Experts of a small language model.
Size: 11 layers, width 320, vocabulary 14747, 41.6M parameters.
Experts: 80 experts in each of 11 layers, 32 SwiGLU neurons an expert, 6 picks a token, a sigmoid router, a shared expert of 192 neurons.
Training: 308M tokens, 9391 steps.
Below are experts of layer 5 (counted from 0) of a mixture-of-experts language model. Rows are named router (the router's row for the expert), gate (a neuron's input weights, with its number), up (a neuron's input weights, with its number) and show model dimensions 0-159. Each number is 128 + 32 x the weight over its row's rms, rounded and kept within 0 to 255. Numbers have three digits each.
After each expert's rows: "gets" lists some tokens that make up at least twice as much of what it gets as of all text. This comes from a sample of Wikipedia text that the model never trained on. Tokens count by the router's weight.

# expert 75
router:110072170157103144143150139149134143152119194113168104119133086133076168112114076161120167108128163139124111138115184058154117157100136096097143135175106161114124099145160194126171185154113153132141129117122158169156164114091129134090126131175159064173153142132154116170102048066151053138150131047140125176105148151157090139127163139126151139183125090159124151153132155119133135097113138126104070099089127191147147131125113191157183130084056121122090195122096162046145087093137096
gate0:095131116107125160129108115110147117126146152078125206113108105198122153119126089150135117147172134141117140124178143111091124139136133161181202146155148089122129177123152168182156096130154099131177135131164093153082118129140174110104167149095152115114135136091124129152133115053106105161149129075153114144143142104090075085118144103161153156146155176119165108134139129120168096151085112159164118093083165096155126096065135115092121150124091151061120104151085166121100145138045095
up0:130092155142085116145131105154169128116221168159079087099104134214151087176078119145135170082133168140133122195109137115116182165080126127140126143181151136167179193083171182159125108078117126112140138092107092120177114110170144139145193131127087121118109147101110089146202086110168116204120112053120078139129153131156131132120114093132129090154174127142083081088127103137215127087106091162131180102121126148127118103134129120114147141122126139059164137135083115101119099110101103
gate1:161094100128074083097119079140108154097128120121134102035169123123170113150144195133192140139117150118173130133139123116133141127101111145116138147096161112144109163143147157120130081168131124170144145173161134131127156159082120135114145118162156091130086124116116108163117098111058101212098153075140095123100121115125140172169173098133120146132102149133147080105123116160149158129127130090119068170091177151112089157162172119202171137159100168124150129139129181116121121133202135
up1:125112135113180157117111132131095051098154138092107148135133184122167099189100106146108115160059090129110148165183130169164132100175111192144109125133104063083122153135085088188074101128154089125173090189121121134086110108193166092114130108120085169129172135169117154075191150128172113111127157179111164146197138095106100115145052150153123089128126125088141122126138148134114123114156093148140131128139083132123097117104148129066098149146185096131138103158114085128157117087121111
gets: " by", "\n\n", "-", " m", " /", "1"

# expert 47
router:107126122165102144096159144125104177094106112132138144125139128111172179134158089147139133112097129170160123118100093075105095112099119100137112125142158182064079103174084194157096147098124187107162106148114166126129113169084210146134180125153116122120177102170110136099103086110128106104142187162104117186130089147175119198166169137099116102082177136102140113158070117151117128096122098096086074134174156154163105169144177149104195120096141071078123107198179132126123083094161182
gate0:167082185162111164144142094092094133112125151135148145112109101149209120134129116179131110142116079044126137120115118134204114117180090159115112191094182130072159161137148121108133148164138101085136092087140155117134170138125142141129115105095106112036142093130174136128142089134132118132128103188134160189141095137130036130179125077112121165170157124102103041118144138127142151111153140106086162086205159113110114103127163127124105069086148133126137148136107109112091109132181122
up0:073129120101113070091113168153176124181135107112109187102143167118071123132118162134114151107155155185087128117123155181078172159079096150171157076182090131116137067107160160112155133126147163164164136092096128113126143106168128131062154094146174115177189123114117119162058153109132123176112161066136090125127145127105167142119172164103108099119091113116149136119167075126133119079145099136142071164042079113166146139143132130165146197116104133113151092093113162163137118145081143
gate1:090113157174179174135120129137140160107176177192111120119121184125126108128152120086201152117108148136149132127107112124095111043117139148139163154098162146064153128151178081069133141160137106158161129159151145156081130100114113113121163109069101123160111140140135125068122140141142148139093144098175215131101135117072126113157114122110187130132111137128110158146100090155143179091147112118197156159163139092130063112126138132156172131165132139147135058118110142110153146159111061
up1:092133168123196131166175081163120136105164097182132106117152115135074106112141140116083133081101132149092106091161138167113071108138147149139139174129159103158112135082160063085137185109149137149147086160120121198076203090105194130181101077084083082094112127188118130128121146126153089127085142155108109106154137123176132153097160154162150156123170120163074071116133121134157097098144129139108155136148160063168094106122104108083149123127080154160135117162115146132174136127134120
gets: "\n", " |\n", ")\n", ".\n", " years", " year"

# expert 11
router:140121134157148130102131083147114130193099163105136114135104167153168171117105090125172107153084133140201135147054065163132177124174131140142150110137129138111055105160063130169127132152133147088161080142106209133117121094125103174106133086148172145184176147172120050117104087119073137121102195154152168122113114188123113147186171137126120092157149104098097112128157140097098181127143105105131082193099154182124090169142135101176177144115101081140110115160174108105133106136172189
gate0:100134161106138167120117031114128108162130165147116165143150192099101170111163149169190076186093146092124211130149064128153156100169072154092156073101123131082129107083137134092123157119102147089140072068117188152088041124152081128193151149168159116122130107131174057135143100148141138097125083139142144135194089095109074145130134102117163124141166086196119142116099145110125146058038120099106097124151107125112141108090174137145077136118096094170141120132159128103134101145127105
up0:132105107137137080167169158119129130143113109106150088123125104174158075116076107117124168072182164100155099105150152125130091151151170084138070143189153130117149095195115140157145117152164083164095130147128092132111124146144139092058114161071076114136119149147086153176147130076127108172104156093131115148072208150169161100148135120200131125158103163082109098102108164166133154147184186174161097144106176162094117179132110109082168174196150138104102132121046160157158156177133129
gate1:146084100152144116150090102165091109179081102080136081160095149103113154113148101131168112176141145117061118119091147103174102134120105157127129106131134117163115094140101107148147183108112126126048119095156137166053067190151074152129195118060115120137113132139076068147155136131108069104132153128137094104104119137098190201137179120122062089170109139159104164109088138133171162058174116104075079134147172117098150125175080046162107135143129076101119098117142111087111170125146206
up1:138114129209170155128083164128078033162115164058095138125101115087125148153142127126126105182111125133050105142115056121176143161124039137119173107089148104129090116102142130120161109128143080153106099134130114125055112095160073156133151184162093132158176090093127065093081124131140166136118153138117177164130091133079119159079103113133084100148190070179095169135117113105138182065149063077105132127147110125106092065135121108143128089133140069079180140131147122143149149144161139
gets: ".", "-", " was", "–", " is", ":"

# expert 29
router:139082143163101128131158143163144110111115155139154139127092029154102153098032122162128176106134138109131081158100176084096115150089124105116152130182118138090099145134147163141128144132144117173148160134139136139171163143090156200107133116140088135102176145161123133148107010125166070140117151110141130179116124136201117200101199116120104115159163118166127145139138108079115124112132103080093080119058160120162108118125122157153149157035074146083155122132143114067136114067136128
gate1:124193149069168145152164117114030151159113121145156204116138063121079158107139128132167156119148082114126087124149120149084155131087161128070157126142144115087104158089129183137111163222142142139106111110088092143101162114088164157094096113158149045157093156168066116148091104104117122154148119104124145088102137103092108134094126111100094140111212122153087173100135081158120099120111110151094182113111178123108109175134134112098168049094111071107130158110120136106162141102107143
up1:080128159135118174139162134152161162158099102133035134143110085145133082141152092143122146057109129080113100130134127145156128094157089100083159145158173093110133194111103141089076177118082152151137127108181151168168100142170129145152153189114129138089155204082115101130159096118119071136151148122169154124121125109164147112157139126133140172137119130171123150073124176156159160092149129101054157166109124184150146083157091085143118128142077114107155088152104165172098141096091136
gate2:141119159187163139064140094176117190123134183081122162063112091201128137142113118124131179095147130153142191154082094101099088140108081192144134104127158112177110112162114129122106140090122142126135144092072129152179120176102127162149134137147175100100157092118143072116115084141144144106133163133161130166139153195111146169119118141119131141180171126131142160138154027078063140121113078130090100133100139104111172117162125128168108136049149139159132102112176151086062127163142178
up2:149131127175158104102127124140088134119079182027099162099091025164124143167109120118108183085159112142098159134162122109073086099078111118133074073084148140154137126148104114130089105093121096198086158123120068125179126210106109160154109143089123149106129102073122097158114086172140146094120128083177140162182118151105151207113160086176131088200105117164167211122142053092139096132139107091092095150101158106139127094162120121150107121060089156135129126154118150088084137159101149
gets: "-", "\n", ":", "\n\n", ")\n", "Personal"

# expert 74
router:071110131205154116049137111188153103116095138185126161082144092186138218111064101149129150166140139171129071123120102113117159098166106156085101159152156113105102111136150133131124179128128126116089110188148133112140151089150122146127137081202144129151153184154105145139115066073166135153121133098118157131139121183130069152137133143067104085147132083098099139123163135117093160121129112091104092161101136157169054159093154133078198193126118099098137106119179117115102114061149152
gate0:141113141130142135121178107139093124144120085137172220123171150175110167119115122120122152111154159182133100133132089142108127118143137168124107111102165092196079115135130123081127127114143124129085130172112098098091137135134095125178132074130131116206127111129151161141133127112168163047102138117165142026141073201108095132132124145109142123157160125190108125136078152159130114143111126115196154140095085106129162130131153149104144122158154067118074082170187127113170124154116171
up0:158141131067117099200057190187152171130184133118152088098114122111090116110113141107112106177135126061124185115133159123118132113131132144118126104108107123082173195166142123153153152132119140125144168099099185164107126125105146122069144138081131133064075139185094106155161175107140080166110141073135135189104204038127142098138139080121129191110052092091180149159144080114133135099168109125152072101144186107118151101140091096181134110057082138139130142105106125101089175070140093
gate1:126070085221093131133180119088103150089174114165147128153172130128147119086109118155165147129142087147132121121116157135075088079143149124137110134162150143159161101103153103182107134098174144185137180105120076127179117161147130031172177089113136176110142131153120134107140085130107091184083182108158170143099129152135076097111175166124101049170120200096140163082113115147166193139087148103088099158166135203154141117135143142103088181160113068125154088154165133125127068093160126
up1:101158143022118111125128100181129176164072163104079128109116086130123108124160107089101169107092196149117120160103116106163119182077131135124141048116120160093074124144066132089124133158115127113133108133099171153134107117102196197049152162110147133106140128140145088158091088149117094038141113090110084136142138125135191158158141091116122149112118130136146098178158125056111086129145097122143125129072133089105092138116118116187177102104119150129110164119096127104142081124124188
gets: "ing", ")", "|", " the", "le", "o"

# expert 46
router:164135148168104133134177097233065191105143123154158151158159097171183143090096070182134137153116160139202170124090151137132107090174125181135118158139150176102133150168083206127113155157153195119108161107121181137136119122107143158115110128121159086145130136178151058172107018102111085116141178135088129114127075186189150167156192101100110090171147167102150136115133123071127126113119148119112099149126172147104143148148156120155162157155133141067120102185163144076122099088164145
gate0:123202108174134165163084139121187078122136097156161051160113144151107123115135171084163116100097093147199176159113113116093191083157120144086143156137127136143136154181122142152135091096133112116130105102104147115141116107128128163140117168118180112094153145136147143114117140123126087095060141167146084144089148134196114140202162113135138106122096121111105188089166150082107133140141105138177067106128118127108142117139172168068093213147094095128145057156115062101126126131176132
up0:101092136136142105096145061153103138182157121147106094097149165112104116119112150181095112123110122142063104197115091179085169158184124163120111067138120152156075123138163120106085149169170121073170059113121077120135084161156131099144144076136102123145158127209171112122104137120099124164085102138134207108171096156113120138064147104143122138112185155108089137175177099225152177123167131149210165126178098177102126127117130148141119133094132165100109177131116133218126148151085142
gate1:155099100140126153121089134112086107173128131161178154115138097178077170112097166141131189144101110154172060138145143099157125103147147125145154150120141119091136122156140133100105113110139149083077092160150133120155145126071100104186104104133164064150105110124195142143137085130168109184142153108125188145127143142143106138134106175134108153089184094125098110107169109120133144137110085142147084067142167079095095126127110071179082110204128177182096143052137158116156190162091083
up1:160167115126136118127118109140195136116084115173142174129068171131091149103095135131127054128124140129143158071131164114118132134128120176162138082120149118144118138102201098157104153077124053111126121169037139115172106119167133122129148111189151179157099150103143154134118185149154181117081051148137113107108107183111096118140122145127139086120091145122131126183160155124070172175126114137120167134139143068173115070106189134065185177067163077168202136156130073151113113127089118
gets: ".", " ", "ed", "y", "al", "ad"

# expert 78
router:085100120125107102091127096147149167142122159128151103119180134127149172187146102162149163131133168113186186123127124153083136084120140118140136077188110152122116080121072149111137136138168132105146117140091155170117146105124143136111143122183141125126191193174134111121112130088109121174142191140128198175130067125164162154194149143127114111065153129095142162113129131138141170113069091073105089158172159143114114182067116116169162153130157070135103116126175123086061055135169161
gate0:164096138184150151132128151098079183141116166115167119141133163096148151165130102169121094120109184139178106100161061128204184133112165135099132078148178130080119084108120122121152209100158100051157084071103221108079084125100169119108106062143144076142096153165161144058107118105100092070119132176103128148101118124152113150138119120081111149102127099095111104148059176187117149076153117139115135100156117158047210155115125165118153049098163092141148128132218156133156129122132096
up0:138112142196155174118157161113120126138146134117142087152169124144138114125147153154139173154128141121172156114236087147178111118175071078118170099116082098114195123120108108159147149090158094074181157154057107164107104144109093072130114110103193140119085132127182096169149117143123107116116085194148168132175132101125128135122128143085153120108101097102140100115067140138098166080170158128071116089143110130152097134132160117142087119114102149126191146172187149104126075124141158
gate1:129127154130104160087121119145124097156112137142130152077126121103108088117130105099062122160104179111139135127159167114168095135142093131141111141078120126113133053113108206116130151072149122118158183132129108138167100111141121086142138188109162121138095087113167098200130112106139123129158102139122120171087127149151161094167159105132126141216136125108083141169065135155101137117138219174124153114102124130101117142129060161122119093154131116120147122177163179099108074130177151
up1:156113141184123078120127128116100139103152147171110148135151162127183124120094095135157113142116097114122064134118090085177193176147120139112114096120153150074134132138120148110115110144096115117091132176116211124053115126141139141080143102145097151139116093122090098096176081124157129136122098079117143110183191140151087132091103160085114142081195063123107050096198112130125169122118128065102101096127131088180120135149181142134107179109157142078157107140088069158140136117133165
gets: ":", " |\n", ".\n\n", "\n\n", " by", " is"

# expert 39
router:092080126139064110073125098144157168125082122151139138109126127140112182139087125184118134156057127139183102114116072137085179148123126119102127178143122137098115095123099136119145085142160139099100150169137117131133171141122134174097167137147143142158145151172160129184130101116156073150070192128102180090123067161158128156193130123093100104200163137055126143148158163128100171112097065101142109154114137131142085167139137160168119231074140080107122125111108123151097105088135142
gate0:108138167125163078135040110109083099166152187056120095144135108188096124091081134108133087107129176139105137167116144106156107127156109123091141128147199135108094147071174147136153105059133160162132139143141101063076154136157113165159130180131147078137087210124078099113149130144127091106118115154166136176119095102149057160172109120074053159112119125138101184140099116168086144100172149129080118138125112089107105103147142112120115137094139083117146120179100132120143142165143111
up0:189119146122117153137176151121151158099075084140164201177113132116173168103169123172101136143124153134123160086136165185159143099093121138130126153123086115138130084206093129119106145173089131106129154107095188185161124136103091083127141063142130116112139075136141093178071133086124148133165150144070148099109119183140159108129152203125133103152102110120104099142149134073153098198116121110150110146106163131127151133104130047110180123143100135153095172120185142052125082075161119
gate1:145146171096156134127095131143086124151099129161109175121135149125069091087115145135122183149121115125144128117120092129089130113086146065144141151135179163086131121081084127144126149138212135112193150133100148144067180125156130120099163102115127077120064134138139076151175109105132091133086138140136122177136088172192123145122118109113109117197179123075164127129120134079138131114108080139117174197120109153134128096192158131152112108125145173124103098119137088091112128072146100
up1:188159178106098090115150155172108105122113124125175162137166154112040128102117144167129205124074108122142124099170114127062146089134113089107161134103180124116129120130060106148136108099180132112142148111118187082122186120136084146166148057069185104169132148134155105148114123116162144148116099141097156215110094150155108145177157148081175158164195108107164112130147092113132107089081073146142172170111157171134122127163125072158123136159103167150069081093130120144163123102130105
gets: "o", " a", "er", "a", "on", "e"